Weights of a small mixture-of-experts language model, trained from scratch on English Wikipedia.
Size: 17 layers, 34.3M parameters.
Training: a variant of SOAP for the experts, 352M tokens, 5370 steps.
Below are experts of layer 5 (counted from 0) of a mixture-of-experts language model. Rows are named router (the router's row for the expert) and show model dimensions 0-79. Each number is 128 + 32 x the weight over its row's rms, rounded and kept within 0 to 255. Numbers have three digits each.
After each expert's rows: "mostly gets" lists some tokens that are sent to it at least half of the time. This comes from a sample of Wikipedia text that the model never trained on.

# expert 45
router:201109076148114102137126093137097142101114107130114136076109086119154237126132157136112118106142090110062162155143147153115143111115119136134091100067135133150134128209149197123107118157099165068099168114179119136127124175198117042097137132
mostly gets: ".\n\n", "\n\n", "==\n", " |\n\n", "==\n\n", "===\n"

# expert 11
router:128086133150160074115104094140116145106117141121145107165132070122145125080098104123026148088116109144066072146163102159165092152059154132163118102185088078133173139176147135086126090157089180052127073126137131140085152132155130127142140116
mostly gets: "°N", "′", "″N", "°E", "″W", "°W"

# expert 8
router:173116049165203074144113118146083132105058185149125153148076129124156173136114110134072117074163033147102158144088137115170129093098138112132140086116127106148159144155166086138114125202136169101123195128202094162123144114094147104113063125
mostly gets: " to", " could", " than", " can", " into", " will"

# expert 42
router:157134086143118118125094171072140097155094156145117105129080103147144118123116088123132088117147076190118166114082092128151083160111154155140131111080098160180169116201196118127130112150106192040133119094161136145105097157175143172089109101
mostly gets: " be", " not", " were", " was", " are", " been"

# expert 31
router:145094156131110122193108152172091152122098143143147112181144121165097121167102152159133115093105118124132114094088107172118102154095136127164117155125095083112101073134108124115115144168133111083131094061135127156032167172124072118092154114
mostly gets: "burg", "ić", "mann", "ović", "ki", "sson"

# expert 30
router:147099108136095130196131173190124113135112120132148148055147085137151111176099109153124160088107112092122080075129148151147077173124127152204096137130068142136133117150118173045155156172093057126097156096152130164091154149128047157140138106
mostly gets: " Racing", " Stadium", " medal", "Scientific", " Championships", " Motors"

# expert 4
router:140135118145107146114142119140110121124038147204115151128105103128110145159093158134102095109167066191159164119149155143111157145084143098160105145079113130158143158150188135122095117184084145125185122115134101157060142150130162114150121125
mostly gets: " the", " The", " a", " his", "The", " her"

# expert 58
router:122102104150080121157136103121135114115129121158116085079092088124129156136077134110119103063161051068090134160119182141154087126113105135185123119171094115069133123170156173066083143171081099109091195136133091154096160146172175064159128101
mostly gets: "rop", "ror", "enth", "ymn", "ology", "th"

# expert 39
router:161140063150195127145154124146094121144119138156152149161144074143160204146094128144057134137067132125094067130170169132127129105080205132224082151145094118089178143170169089138111177201107102142168086115169133163139115171162105103126191098
mostly gets: " September", " January", " July", " December", " June", " August"

# expert 14
router:199095049198082105129144114114097134074112142135087113142142080215174138138109115162157133121095107157104104114126158196144152186102158137147122083109099128170124114173147143102136124174091121145112123085110144130121133128105045034172129118
mostly gets: " rel", " adv", "In", " dep", " particip", "Ind"

# expert 33
router:139101106118146105120069163147062095137063190112159174135140071124158134129105121134083140111131085102081096145145137127114082131087167097163125090100055127152169136160098113158062170201119089084164132094225137139146133132195093071080143102
mostly gets: " on", " in", " In", "In", " after", " from"

# expert 51
router:146083151188127094158118174185116108180097146182136086155101118187106161114105085141064132126144093163129089131115151141113186198058156176189109097113084091104176152132138154080119168164132144081164100071189165157129119123122142106129152121
mostly gets: "–present", "9", "–", "0", " century", "8"

# expert 28
router:157079055149109107185077168150101131119113119098159154141084083163169200141136102111118117060171104160140140123138143165114135138086112126120080074091073125139180113211149129087045130144078180112147104133249109155115161172111143098115093098
mostly gets: ")\n", "==\n", " |\n", "\n", " =\n\n", "==\n\n"

# expert 26
router:171107064161138153137151176140088129104090144063117141164149098165154180146085110140082104119159060192157094153117118141093102126111130184126169094088105140184161140217188123110104182183101100124162132107205094155167157187170098159152127097
mostly gets: " However", " called", " same", " named", " When", " use"

# expert 53
router:129155103103180103170118088110110128122155138159133121108125117123154204128143126156144120043120100225122171109098157182122089123109218174117124094150096139108151151138205130093130173196122144076233189089121141152127090131146163083164167089
mostly gets: " team", " film", " album", " music", " series", " company"

# expert 0
router:132113126096100096155126148140136106140125093099120145125097083170160096110138090146122148095193090162099098164113123129144186140123105115115121078133121137174171150201162105135071112163120165073142128058159155152138136206127085108127092114
mostly gets: " |\n", " and", "c", " later", "-c", " or"

# expert 55
router:137134140114135104130094128140137119082124124124159079117143076203110138128087107149092128134136129112127125112157139145158205182075176101152090117121115133145174153128146124114132126157165108101121150082110172199160141138169102057118150119
mostly gets: " York", " rece", " Regiment", " Academy", " Island", " Province"

# expert 29
router:166100129075136057190134131121109102138126158135148104080095136111110090150084118139117168089072096113142125090088202154127158135110121098209129188095129122130137091133124093133098103132146130139147118066169126204080144143117103141097135133
mostly gets: " Sh", " Kh", " Cl", " M", " Gl", " Fl"

# expert 48
router:198100125146128131143128132154075130145147205136117130129139068144103172163113090150127175131124094151115129124126161139131194105155100170159108139112067141133117150124155112096152126183143097136148104101174102192124168117130089116143125102
mostly gets: "E", "K", "I", "G", " Che", " Z"

# expert 50
router:180085133148117092166107163102153120128103181123158137134094129152156195090142053161085181133118139165148121105150120148175094118118201123132151138106110066126116115187150130158062130187133137096138117124132108166135120180186161116069103113
mostly gets: ").", "\".", " .", ".", ".\"", ").\n"

# expert 20
router:107154078117115168157116109146094197063140180169163088088124069148136155151131120175157114088134086131118096108141166138098119077090159094153130099033131100126113156131160136099113115146058116130141094098127077117097108123165179130153061110
mostly gets: " the", "The", " The", "the", "ap", "igg"

# expert 43
router:202125145159128101153159164190135191104149128086165197145109128178140117097153133173136104100140082147141121119124112133115137174053129124158092077095116137122143097164112128109121113114183128117176186141176174146085123153201158093118151084
mostly gets: " MPC", "edition", " fac", "ired", " join", "ved"

# expert 15
router:155129138093191114128125126179118141166083182154145160131143094122133145140068123150160094112087107186098143117076132179168109151108122179129125149102105094213129094153152160112158134128144079113174112104145108119052104164127147118137166137
mostly gets: " sh", " sl", " —;", "aw", "ew", " black"

# expert 44
router:229100114178091065171087126144105104123134125152137122049073016147156132146141110151133125116180097191115112202132141158110149136102095151119154117052145152156164112188155147149129110146093165117115134093166110137146108131120111092159149128
mostly gets: " fl", " l", " c", " s", " st", " pl"

# expert 32
router:160128081182077124149181173121079138145123135089163096064050120134191090120137118134078104115100032120164174108081144134121094121089153170130146102086081108143093127143164131145084125152080140097154154133209130126084125126133193099101177090
mostly gets: "ched", "ating", "hed", " moved", "ning", "ising"

# expert 60
router:140128079148091040129140147114112165153118140097123136111058129148158116125154142144110128083140109174138107129099104152190108166096165127109169104043111120179125142230177187118152120137121154112142138119153166118141083104143120119124150148
mostly gets: " up", " un", "formed", "mission", " directly", "  "

# expert 6
router:129131177130162109160107083178085108121107156095167135129076127133089153148097093146121078097144143130141198090156206155138124161108138159197099182134105050101158114124118117104131161156153155125174131067136179158116175184123190114050093114
mostly gets: " Thomas", "aska", "ić", " JPL", " James", " Muslim"

# expert 57
router:152142125134088124152124146133146126134135159102147141134066135173113167124057067117119150113161108178102181119101185165153105153098113199125143164110081164154140097154170177064111135203140140089137181137152122120089144162143126127135100118
mostly gets: " $", "$", " res", " water", " program", " games"

# expert 46
router:170101109193125136196125130142103134106159106086138163121129101148159123126105130162118117090112102136144070164106157147166124165093143151111123089121026131083176133182098146131152133188091175104121110093155082140113194101128101086120128127
mostly gets: " Award", " List", " Vol", " based", "See", " system"

# expert 62
router:140108088151182067171155126149067130185088121064238120144134100128161142162153071132110112100114093170158116143108123187138123123123120186163104193112091105210130118200162134130102143127114219090194134100107143143083139140174160152135123112
mostly gets: "/a", " Angeles", "orney", "oga", " Jean", " voice"

# expert 16
router:117161099172141114168066167141094121116100142080112168180157094112170079131153108137125204067172125119135117108112154142153175140113192074152129089109115101140181128144158140107120092170096102079239114155140153155135139151157181104124127072
mostly gets: "″E", " Released", " Website", " Born", "   ", " Coordinates"

# expert 35
router:145134037200110156157137172171103145156114142077176098085083085117111130168157078157041108108148085135055116117059147150099159134103097180144085113124116106126092081161144139103076122160116095092112152132173139143061118149138105135133134104
mostly gets: "eather", "rm", "bles", "oga", " Wood", " God"

# expert 38
router:133121160167149101122084150130125103097131133126167162133105093122140130111138093147099123109150106135110083098175185115117103128071215098151126131138089101125187072112148162140084118162148090128135192092170122192119163200125141100129147121
mostly gets: " jud", " century", " sq", " away", " Att", " Run"

# expert 13
router:147092108168104110137113101089101123129112104113126147105069116130151186114125118148147092129139065171116114168192191169122129119065162215140174058097085108121101094209178142117089182174052137139182120118148142133113160178119122180159181111
mostly gets: " that", " which", " who", " they", " where", " this"

# expert 19
router:139080107097157097163116127109135117107145193118146148123087081116132197216067095138083175066091115190098137143142102133131123128107159167118078129114063104117157158183117095119101191137118116085159134091203082134133127191167126094104144110
mostly gets: "),", "\",", "',", ");", "\"\n", "\""

# expert 37
router:138138099165078110179134157096118197096107146169125132119150119130117166108058105132103107068135124121080140129060127154150074100094094146184073128092084129144164142180235127130063116159128143120124172123131200149103103134152116180077094126
mostly gets: "os", "us", "ac", "uc", " cons", "ec"

# expert 25
router:143073185145116130141132147154132113148092120108196142134101115098139105112142097156119128122139110168137127114152123152113150119112245109155153130147082057148151063151150166163125099138097139083113127075102176139105125120118132126107163121
mostly gets: "′", " ft", " km", " kg", "°N", "%"

# expert 17
router:168081139147123133156046113123128087146133121159176101206128072102129159097109085137126093121145094195154086135147135136124176137070186157191109094145127067136159114159137146106123099182103131089167110090162187149087141173117095140080091094
mostly gets: " century", "–present", " kg", " census", " BC", " metres"

# expert 59
router:145103093146135141178065199214121149128102150090131143096098078132175113112135098120120162073152115134122121174166154131148195130088169139153102105137120138096146107125148172107038132145083158094165150128183139164113154138101162119131114067
mostly gets: " Nick", " Website", " Bob", "aza", "ss", "|"

# expert 40
router:134119145155076137144137140173107137139073121101115140124152099144141100091165130155131103071109125106133108152055166153193110195067175140108136140091160093124140160156147132129152116127126113120155115081160155169128116140174145086131108121
mostly gets: "ional", "ial", "ublican", "ative", "ief", "icial"

# expert 18
router:178117097134092080162129145118118143097136124107122155170118127111165249192136067151102086085176091198121128116133139177172154165104153191107149112073092122155133156200180148127150192140063142120190149107151147151133120135146166052154147086
mostly gets: " \"", " ex", " '", "See", "=", " real"

# expert 47
router:172132132139106114107149186104121123103108129080120118170141122148161130091132104128096093099147078147110145130156168126183088122082160180147117084142099041152110140171143178083127146179124132119137118137129115132123124174136101060138152081
mostly gets: "ship", " death", "atory", "ously", "orney", "-old"

# expert 12
router:145029128127119120158070182124112165127120200116165128080106093158137121146070118131133119077125121200107125146130133159124120155089132131174131152124115149145127116112164092139078181161121112093145161097173095150093175162171086104082158094
mostly gets: " |", "=", "|", " Binomial", " Racing", "\";"

# expert 34
router:135071118133162098140102097102101102144130119111124118165104070145120155153160109149109135087049086220112122175132118125130116099102126126114093090054055105117117146201127100135056122165149123121158094042145105146110094217109137107121151116
mostly gets: ",", " and", "),", " but", " or", " &"

# expert 56
router:137154135119104107136143123112087090134132126134206131103131101148122201141069094142093076099146135162088116147133147169137170188093124127133065089148103126145160152149128158135075098179154147091145123086151127206115187169127101097123139104
mostly gets: " National", " American", " States", " South", " York", " World"

# expert 36
router:092119047132146123113080114098093143186140123158160107087107121162138140106124129142057179092157126121112180122139113150095075085088184105106148145109091114179154128123149159098124113152108140108158090097127122148110151171130113112135172108
mostly gets: " classification", "2", "+", "3", " information", "1"

# expert 5
router:163091093160167048120117161127044115163085165138205154149086113120140106103131122141117105094149051137119128186070169106156159124113195088124161083164104099136126153216143124112084118177120123070150156107201114142130124102130139114121080102
mostly gets: " with", " of", " for", " against", " by", " including"

# expert 27
router:146077096150126124141154175112115099098097107105154081152160099137120129148094075160087108091060098147143051121160197138165053113067176143137027145115105052095154062163149096092114106142148104137179132135162152174135166167158091112096110094
mostly gets: " Paris", ")\n", "erbai", ");\n", ";\n", " Animalia"

# expert 24
router:163085120125068114126077153114106077106119099094150111126095133140160175095118114137105108052154052131177039136141110160145142171114186170154160067086080148111140085116162167089103109182125150085156133094155186142107178133148138139084156126
mostly gets: " has", " had", " who", " which", " they", " he"

# expert 2
router:229067139166096118151111201145096122176119142124175134161160143118196134161116045161134094083058089129104139148108151150107101136098191164208148166080092081124122138175126179145098162137103135133147133084140153169046135139165156152113147111
mostly gets: " \"", " '", " William", "ight", " (\"", " Har"

# expert 52
router:140104099173157083115098107164025123160105162123186138138150105128118121103136138124087115093117075093105129175065149134135105089117159089121175096164033126125116142161142088142057147202138131058196128110205106129119138091187178110120094133
mostly gets: " of", " for", " including", " within", " For", " such"

# expert 54
router:119132116124108101156137136131106167119125110150155186123147100121158136099168103115104154071102132145126095119131152162125190139104171158158113091104122125141127140148191191117077108138082074107164099132143149237129125130129155049127101047
mostly gets: " Born", "See", "Personal", " Preceded", " Coordinates", " Website"

# expert 21
router:109133128162128136148084154132094150104143098104172102196132105124104106135073033160078095081148092150083119119093135146110109110119128130184065097147105059183146119135160093098110096135136110043136126113115121155076146147158147170130052085
mostly gets: "atic", "ican", "ken", "ci", "ror", "arian"

# expert 23
router:137132103189110089164165168177089141117159108131123077157112096109098100208077034170134112144137115135105122141097140130142112109113103147189104124081095119076135056134131105079139108145128130117164148075173100151039140135156089127091123094
mostly gets: " de", " Jim", " et", " Mor", " la", " da"

# expert 41
router:119139080148112104124125139133087111169110117121164090071140095105142134115115070194130146066170122114171071095094195143081099112095139154147164063055086085106116145135132127099118103135066152111150099118223152108046157149098138085132120096
mostly gets: "ners", "ball", "icles", "gy", "ques", "ship"

# expert 1
router:138101085189131106151076188108126121186108167149147097146130081192176136118114122124044121119130110135083067149120178136152181154065125152155100118092119083097139109142159136090128174176140180111121109068153165178100124138122138162141155107
mostly gets: "1", "9", "2"

# expert 10
router:168112148092163114149120191134113199116108116139187109097161109134140170077088111171128097105126122134123072173077113140128130078113125120126138125098148106132141137182161124131110113151079124112157132081154178175118146160127151107073088075
mostly gets: " Br", " John", " Bel", " Marc", " Ste", "achelor"

# expert 49
router:176127088148103144121150176095114109160091158175105142137081113136146127155137139147108087141169129174172150090172164206137135157104157133166141115110088162192162138174219169161109113170099191115146142099133105173103116157121166110164098146
mostly gets: " a", " an", " his", " its", " her", " their"

# expert 7
router:199077068143113056194148101110103154124115117141112115157141055138167131125121119136120187112153051139135129154117204177128133137101157177125143090080117118158101121164161168166128126148082116124116102110131148142105114095114091094165178120
mostly gets: " int", " st", " prop", " rep", " imp", " ind"

# expert 22
router:172121149171134114162099134110104182141121138115172096116113118161165166141118152133113128071126122200148123180076105165131105136115149165152149098069094119171195175165205167121106088138050141100112135115109073196147136132186138126136126123
mostly gets: ".S", " gen", " Sir", " cap", " found", " Ven"

# expert 63
router:167110110145102121130124152123120129161128151167158116110147113154104195121053058159100102116112113130093099190101137154155149174099142155147127082111065137176138138154147148137124200185119089092127123154163119165158185161165139127091116107
mostly gets: " States", " USA", " Canada", " China", " Italy", " India"

# expert 3
router:184091041100161138167134117152109169191073135126190122103146087100153119184052132150122141100102109112110127194162116142170105125111152168173127125114122158128145149151167120152052201139126100142122137066137136158041132145145106132128146131
mostly gets: " Ke", " Du", " Ha", " Ho", "oice", " Go"

# expert 9
router:162104123096109082178079145175120157152113098117149129076079098166109166106102074167119128099090145189139165132158133170119136106127138139119131104060113120106083121192159140138088163171128123090130101098117121156128123107193135118119163118
mostly gets: ").", ".\n\n", "\".", ".\"", ".\"\n\n", "\".\n\n"

# expert 61
router:137151073105183141168124140131066105110127144109093125145119115111153163143144118168160106115102115103126184139141135174171113062124131083184151108101067110189150158151186122142130134183090197089126174098143136167096145158163135120124161108
mostly gets: " been", " being", " is", " %", " km", " was"